python train.py --n_layer=14 --experts_per_token=4 --norm="rmsnorm" --norm_place="pre" --positions="rope" --qk_norm=true --train_tokens=502000000
Below are experts of layer 11 (counted from 0) of a mixture-of-experts language model. Rows are named router (the router's row for the expert) and show model dimensions 128-255. Each number is 128 + 32 x the weight over its row's rms, rounded and kept within 0 to 255. Numbers have three digits each.
After each expert's rows: a language model's description of what the expert responds to; "raises" lists some tokens whose logits its average output raises strongly, later layers aside. This comes from a sample of Wikipedia text that the model never trained on.

# expert 11
router:137111157084129157140083149098101107113138114136096103127144128119137120127151109101144101179143185086128124134129147169119146079179116167114133107126100185144110104164110083123158055166125099106156094102096114144168083164156156108128146123154129096169170159132142063124229166100118134145101147133152131095169109024140126148114154140149185169027109113093135153182177164154102120125157
Description: Political and public adjectives. Adjectives and participles before nouns in politics and government text, such as public, military, political, high, winning, governing.
raises: " and", " or", " A", " M"

# expert 19
router:112086122110154157160104128120102102121147132104139113081179174116151149160123138113138111148151213069117116150118131170135197083131132146122130184107135167170127127179096103119155058148150123089119090130110102138119085160112135107149133106169123121157164165159163084121168118098104130112143122171169124105159112098129173140118130141142158135044100116094153150136163142158108131152181
Description: Career action verbs. Main verbs after a subject in sports and career narratives, e.g. took, made, won, served, plus "On" before dates and pipes in tables.
raises: " the", " a", " his", " an", " its", " their"

# expert 51
router:152058110108164146138127171133084096127164106155124138120147126154100103153155109091104084162120110136139076130150129187140133108176107169141169118145106134160141113137101157137139099123202123131170073113121109149106119108148199120130160100183111077153180141146160077101173180149120094094132128121131108127155109104151144171123114152156141180102095097128160164108157143164137120102172
Description: Foreign name fragments. Capital letters and inner word pieces of non-English place and personal names, such as j in Trondhjem, qu in Yangquan, and Kh.
raises: "ans", "ag", "af", "oh", "ae", "ann"

# expert 10
router:135056181091124155124125145092105129116152110158081115133177171104130133124143108094157069171145157112160120148123148167135089075152117156143136120134111167164138086171103082115139090140127093119151125097089098168157095161167155115126121149137095113143183158157133082126214138086092107121148146145149155123181115000165110143108151139153150163078115114096170159138195156165119122119149
Description: Political and national adjectives. Adjectives and nouns in government, military and political names, such as United (States), Public, Soviet, federal, Eastern Command.
raises: " and", " D", " W", " St", " P", " Ch"

# expert 1
router:127099158132142147136138139105114086125143146165095119099141152122102120147158105056147122174141167103138102154135171165110147109152123171093188160122135144171143077145094134128157069154167125080114131108126082129143102175144157111121125111185104068176147153155143037109221121111102094108117138160148100149160090036130143126071168119158179117122105066109138129125131115161126119139145
Description: Foreign surname fragments. First or middle pieces of uncommon, often European surnames right after a first name, in cast and credit lists, e.g. Lig(eti), Stra(ub), Co(x).
raises: " |", ")", "'s", " in", " ===", " was"

# expert 12
router:108098093117131152138096066114113096119169111148107102087146157107184109120137149085166083173161210114121112165109141147157055090124130116139150142134098148157135110198121140109133084156134110120134097119118091136127094137102171117152150133126098117156156166165149046086184146090103121113136168162179125112183148059110168126120156142125168186079113066120138142176124138146128104096148
Description: Units, citations, copulas. Measurement units, U.S. in court citations, ordinal suffixes, and was/is/had after It, e.g. 470 U.S. 532, km, 98th.
raises: " in", " of", " |", ",", " and", " on"

# expert 57
router:114141165070144157123134147122133138121161146146090134104211148105155123184149116120099082151127158084139159158124127182144087130213097130098109139145171152161154107141063080146152144134156124088139121102118083115158105200131166087127148076148092111137150159185164073091109114111098132107129116138157130119144100101174154133117142131105148155000115119094108177164175167154077103111193
Description: Line breaks in infoboxes. Newline tokens ending headings, infobox fields or list items, right before a dash-led field or a table row.
raises: "-", "|", "V", "K", "A", "Ch"

# expert 0
router:115102110117135193132099102094124125099120151146151092127182169114157151126167118063118133147146104124122095164108138166138131101148095155075196114148146166193127112183114170116144042139123126127120117100128084166134093193141132061153154096178112077195135184128119034117172124100104174100162123152159127091117093036152150159110138146170153165078065106105160154137116169168134096143172
Description: Scientific word pieces. Inner and final word pieces of Latin, biological and chemical terms in taxonomy and science text, e.g. alb-ican-s, oxand-rol-one, -idae.
raises: " a", ".", " in", " the", " an"

# expert 62
router:134097149100129137144116175079097098132133153156102102112169168129121127141150143071138119162156168093146115150157180163143126149157080164113186149141149126160146097185094136139157058162146104092114098123111097157144121140146126110149144116158101104131154159160165027100244162073107126097118131154135135168176066043141156134106150125182142126076095119086151144141187106170127141145154
Description: Mid-word pieces of rare words. Middle pieces of rare proper names and words plus opening quotes, such as Savor-gn-an, Am-ater-asu, prest-ige, Ny-as-aland.
raises: ",", "==", "===", "====", "====="

# expert 39
router:111114185123118156161106108081114100137173148134101134127144131110125103149132137092170081171136209119129110117186131165110056098191108139090131127146109135171160098160143120139126113128142102102127117097074117133122085154095139089114137157147112121172136139162124054083205120090111095123129115102139103097186097076146128138155121119123136124086087098108169138156104121113115088122177
Description: Census percentages. Percentage pieces and function words in census demographic sentences, such as .4% of households, or were 65 years of age.
raises: " in", " with", " on", " from", " under", " as"

# expert 16
router:116116120116107169125118171103085079133150083136134112120155141121134105112150141116134103176122195069156110108175191147153098076116104162105169137101136188165158106172145108054168076152119124087124083105140087145103101199156136105108157105136117103141132165156150112104178140074129121151137123110149147096178082050138114192106137119136156158078117135102145149165146150153132116142162
Description: Birth-year parentheses. Opening year pieces inside parentheses in people lists, such as (19, (18, (1928; also ft in heights and odd Cyrillic and Thai pieces.
raises: "–", "/", " do", " that"

# expert 23
router:138129107081146181166071084112124090123182138172129114131202121128136164127152122084151132136137108083166120145137121180146097124170103139106098148166131133174130082213087138123152047122100131115139067115093077155140121138143188082134116114191131096155144184129139125126141145088125160108123132137114116108135037089104132155134125138147119127064122104112166147169175143104093126140164
Description: Table and field delimiters. Pipes, colons and semicolons in tables, infobox fields and URLs, such as http:, GHS08:, and stats headers like Att;.
raises: " A", " B", "\n", " D", " G", " L"

# expert 17
router:130098180127124167143113124055143086098142142144122093087148150093149136104167108090116118154157148092154068163142149151111142135145132156106185143126121166172136094170098120165148073131146098098105096105100078150135090162120146105148148133185085103150154190161161024094235137104115151129122147125155097111168092034158165137110133129138172133109065119111165112143133109173111104134162
Description: Name-start fragments. Opening pieces of rare proper names and taxonomic words in species lists and genealogies, such as Bon-ap-arte, Myst-ac-oleucus, Gal-adriel.
raises: "\"", "”", ".", ")\"", "==Cast==", "\"),"

# expert 46
router:178122162103141138132117104121125130109151120150123103092189151104134160179137125084118108217137191130093108163161141189137073109202113127120159156107138153169150110151088147107158128146165091104138129090105091130167128212142182099123144075144084107113151160133140104136131135110108131111142165145151115096163098120149172128109150161132142163019104127075118182180177190158071117157155
Description: Line breaks and list dashes. Line breaks and the dashes opening infobox lines, after section headings and table rows, as in Predecessor:, Term ended:.
raises: "====", "=====", "Un", "R", "E", "SC"

# expert 47
router:146098130142154170134079174133066105124141138155086111083142151126147107158175095087179136167111129083106105147151144139166166136144099130115136104155116152140131113159124148121141082136179107096174121091112099142107087172170122085114156104158089111142216180167178089104239142096097155117155148137146136148176132063149133133120161173138167174110064129173123122123164139121130107128154
Description: Mid-word name fragments. Short pieces inside proper names, often place and football club names, such as Cow-den-beath, Sph-in-x, Part-ick, Seven-o-aks.
raises: "ara", "h", "aru", "an", "un", "ay"

# expert 8
router:160158159122153151133093162087128103091112120147111119122161158121155166108126134114150100134173152109128106204127140145159090117157117170112126140162088145152106108144112142113180075157131090119160093059126100143127078144126147113121143129175068079154167169163138061109190132100106114134170166134147161045204097046147157132113154131151192135040113112114181145147151165139126083175141
Description: Table cells and attributes. Table pipes, numbers in data tables, and adjective or noun modifiers in spec lists, such as high, air, surface, Top, Density.
raises: " and", ".", "\n", ",", " of", " for"

# expert 43
router:126108143117151119132098162098089130093140120167094099113179153117153137143111172091131116188158149102115110171126140121122089136164097174117150132116117109157172098176085110141160063160161099117124106095058135186147129144142154095120121106149088122163198140155160079117195129112077164115152157124165141101189108089087149130101144109129192117027088108116110155154142182161145142134165
Description: Location participles. Words giving a place's position, e.g. located, situated, based, lying, plus nearby "the" and building nouns in geography descriptions.
raises: " to", " on", " in", " 5", " at", " 2"

# expert 7
router:092093146135120190147119122067105110111150165166117108126150137114137152125154109058125136160153121118112091169120130153136108094175133151100188104132142176185121099208119140097131066129136131125129112116131095183171115176159114083148144091147138075189135166139097022129181130125118178075163112169161154078141091042158169153113153125148176157115052113136178158144114169158102071133202
Description: Taxonomic name suffixes. Latin endings and pieces of genus, species and chemical names in species lists and science text, e.g. -us, -idae, -ensis, -roph.
raises: " a", "\n", " and", " l", " b", " p"

# expert 3
router:115140114135109119129110114120091110142112139142145118098163085124168112129110142085114093146165242088165113145117114130113066102115140129134135144120116131173105127165142126102187053169142090109140084138099113108154057145130177108095129097187080085155138170140144071111152093108109102102140135155173105099189108043132173132130164145134208148062104075127160163172143144141115107092106
Description: Table cells and units. Pipe separators between numeric cells in sports, election and climate tables, plus unit words after numbers such as km, ft, lb.
raises: " 14", " 17", " 13", " 15", " 16", " –"

# expert 6
router:123118197145152157160127163071139101143132131148092085112157142113114140152206099072151120134109118116124086122129153169093097109174165131094204162128139112167155100157091145104149073116131098072114127107148124154145103196137148151141139144173049104134166118125116040137192136114113093103123114143161070118158100048161144174099133147152177140135092116113145157141114127168105111141157
Description: Capitalized name onsets. Word-initial capital letters and first pieces of foreign, often German, names, titles and table entries, e.g. E-ichstätt, E-hlers, (A-t Swim.
raises: "ry", "yn", "u", "ul", "mp", "ide"

# expert 5
router:121118155135150163152105111085121079086109099142132119121118182099173156108217144095158084143123143127139098146144141156130050109130131134135184117172117150163154089146109146098159086152128094095114108083107088157122106169124161106132147116176061089149181162133135060099216152098100119137131151107188121101178097018144159178123125142159166181110098120117153166138179143155143121124131
Description: Word-initial consonant pieces. First piece of a split word, usually a single consonant like c, p, b, after the or a, as in cedar, curbs, coyotes.
raises: "ou", "oul", "a.", "ach", "ree", "in"

# expert 27
router:113108154124130146172085171063089115132127095140090107091185158093107115147114123075099113153114135106160125159189182162134089099145119181064125152113144151157138092175121144131190053140106089097113117096082104145144097166146162076136119109166116108146120159193155097079166122063141131121141122154126147099154079105184173164123115171115136148075094093083158145159172154145128106106206
Description: Roles and kinship nouns. Title, office and family-relation nouns that are usually followed by of, such as president, member, director, son, brother, editor.
raises: " and", " of", " to", " or", " in", " at"

# expert 44
router:145082158116101187130116104119094113120159132150091105130201116119125126157154134084133135174123181106150136196130138183137094146176114131096195130169114159187135096172075124124156089142135124131117082096103069150146089208182136081173153110192141103168163149133149071124122131085125098085162110142122131088124106040131112156108147164146166166045064104124158141180157190197094079105170
Description: LaTeX math and newlines. LaTeX math pieces like backslashes, mathbf{, _{, ^, braces, plus line breaks inside formulas and some articles.
raises: "i", "m", "t", "a", "z", ","

# expert 35
router:145115158099140136141121133133106090132168150163101090101152144131106141146119136104168128147138170103131125158139153146149128095148111151067168135153145155176157114153105108110149044134132089111102100109115092141184118158156141103102083106164108122111179155161142027100217140130100142129148123154157110119145111117119127130115134138147131141092092106119136176153179117147061089159185
Description: Verbs and prepositions in plots. Verbs and prepositions inside plot summaries and quoted speech, like looks, looking, is in trouble, refuses to.
raises: " the", " and", " a", " in", " for"

# expert 56
router:136094132100150177142105151105082113107142121128135136102164125139134158144136090056154085175147141113130096129135130180143142124171089204084195116124120130170143134129103093128142093156140091121150102115087101128164090150167174089133121100187108067178164133148141099097208170089114119108170142152145115138190079049117131163098134146162161140095094099104142135149186185159128126121180
Description: Foreign name syllables. Inner syllables of non-English personal names, mainly Slavic, Turkic and Japanese, often in sports tables, such as Kok-ly-aev, Put-int-seva.
raises: " and", " |", "'s", "al", "il", "le"

# expert 42
router:143095124071124191132114125132092100102199150142067117098181109129128119145169114062114096168114146089135124168145142165167148166190107095076117103180110140194147082160082128110153079143132142108113095145082091174137125160170167103112146100209106084167168167143176058116159160101103103083140146113122126099135113033116145155138167148140148163088072106087162161141178171171104073109187
Description: LaTeX and acronyms. Symbols, variables and pieces inside LaTeX math and pieces of capitalized acronyms or formulas, e.g. $M_k$, \lambda, WRC, VNCl.
raises: "F", ",", "a", "H", "n", "/"

# expert 30
router:141088163091150173159105136098133114138170127165080102145166104116137118120154142090141118130141106087124107131174142169131089094128095136090103134111105137159151102155119140106166038093165091078126116106092093149126079168155167099149145088166132069151111138144157117132115139113127113122155115143163140151139120130142196197125136137152150155058130097109133154155179143144124105102173
Description: Sports table markers. Table pipes, dashes and country codes in sports rosters and results, plus words before player names, e.g. FRA, third seed, Russian president.
raises: " C", " S", " N", " H", " P", " G"

# expert 33
router:119083129115132149167085135098088120145162142123101120095138125100102148182117115095154095150106148102130113126145147157162076079139129158096144142161118116185187111171059114135184063132118072074148084125082128142158065128152136137133101108195111085122144152164168082124207158113137160106110124152124120118139110041155138124133117142150131135083017095124168123135141129161077110152160
Description: Numbers and ordinals. Counting and ranking words after the or a, such as first, two, several, most, next, also Last or Final in song and film titles.
raises: " and", " of", " to", ",", ".", " in"

# expert 4
router:138085197123138151160106158074143093118125130168112113119144170094178166121194106115149066148100133101132094149122177169139092092153130133110184135141133167156125113164106174080157098145100097123111149112105113147162124145166170104099125129182065097159155169146125041090221167060115078153164158108180122125176089037173174196112143147162173127116079141111174155120163144157141118141134
Description: Word-initial prefix pieces. Opening fragments of longer words, often after the or a, such as pre, co, ex, def, Air, Com, Cro.
raises: "os", "on", "o", "en", "i", "h"

# expert 9
router:122133148116170151139121183110117120159137119127131106130142115064147135162160104095152114125165130119131127141128174158112046118137132130084156144135117146190157095166113129117181067111132118098104090126145164138123115171097129131134107115148083110137164131125125090107176111075080123107149110172163069150164106092094152151112127115161154148097072126128167190170137084121099094142183
Description: Dates and table fillers. Space or blank table cells after a pipe, day numbers opening dates like 1 December, and word-initial capital pieces such as Ne, Pe, Rec.
raises: " |", "_", "==Track", "!", "|", "^"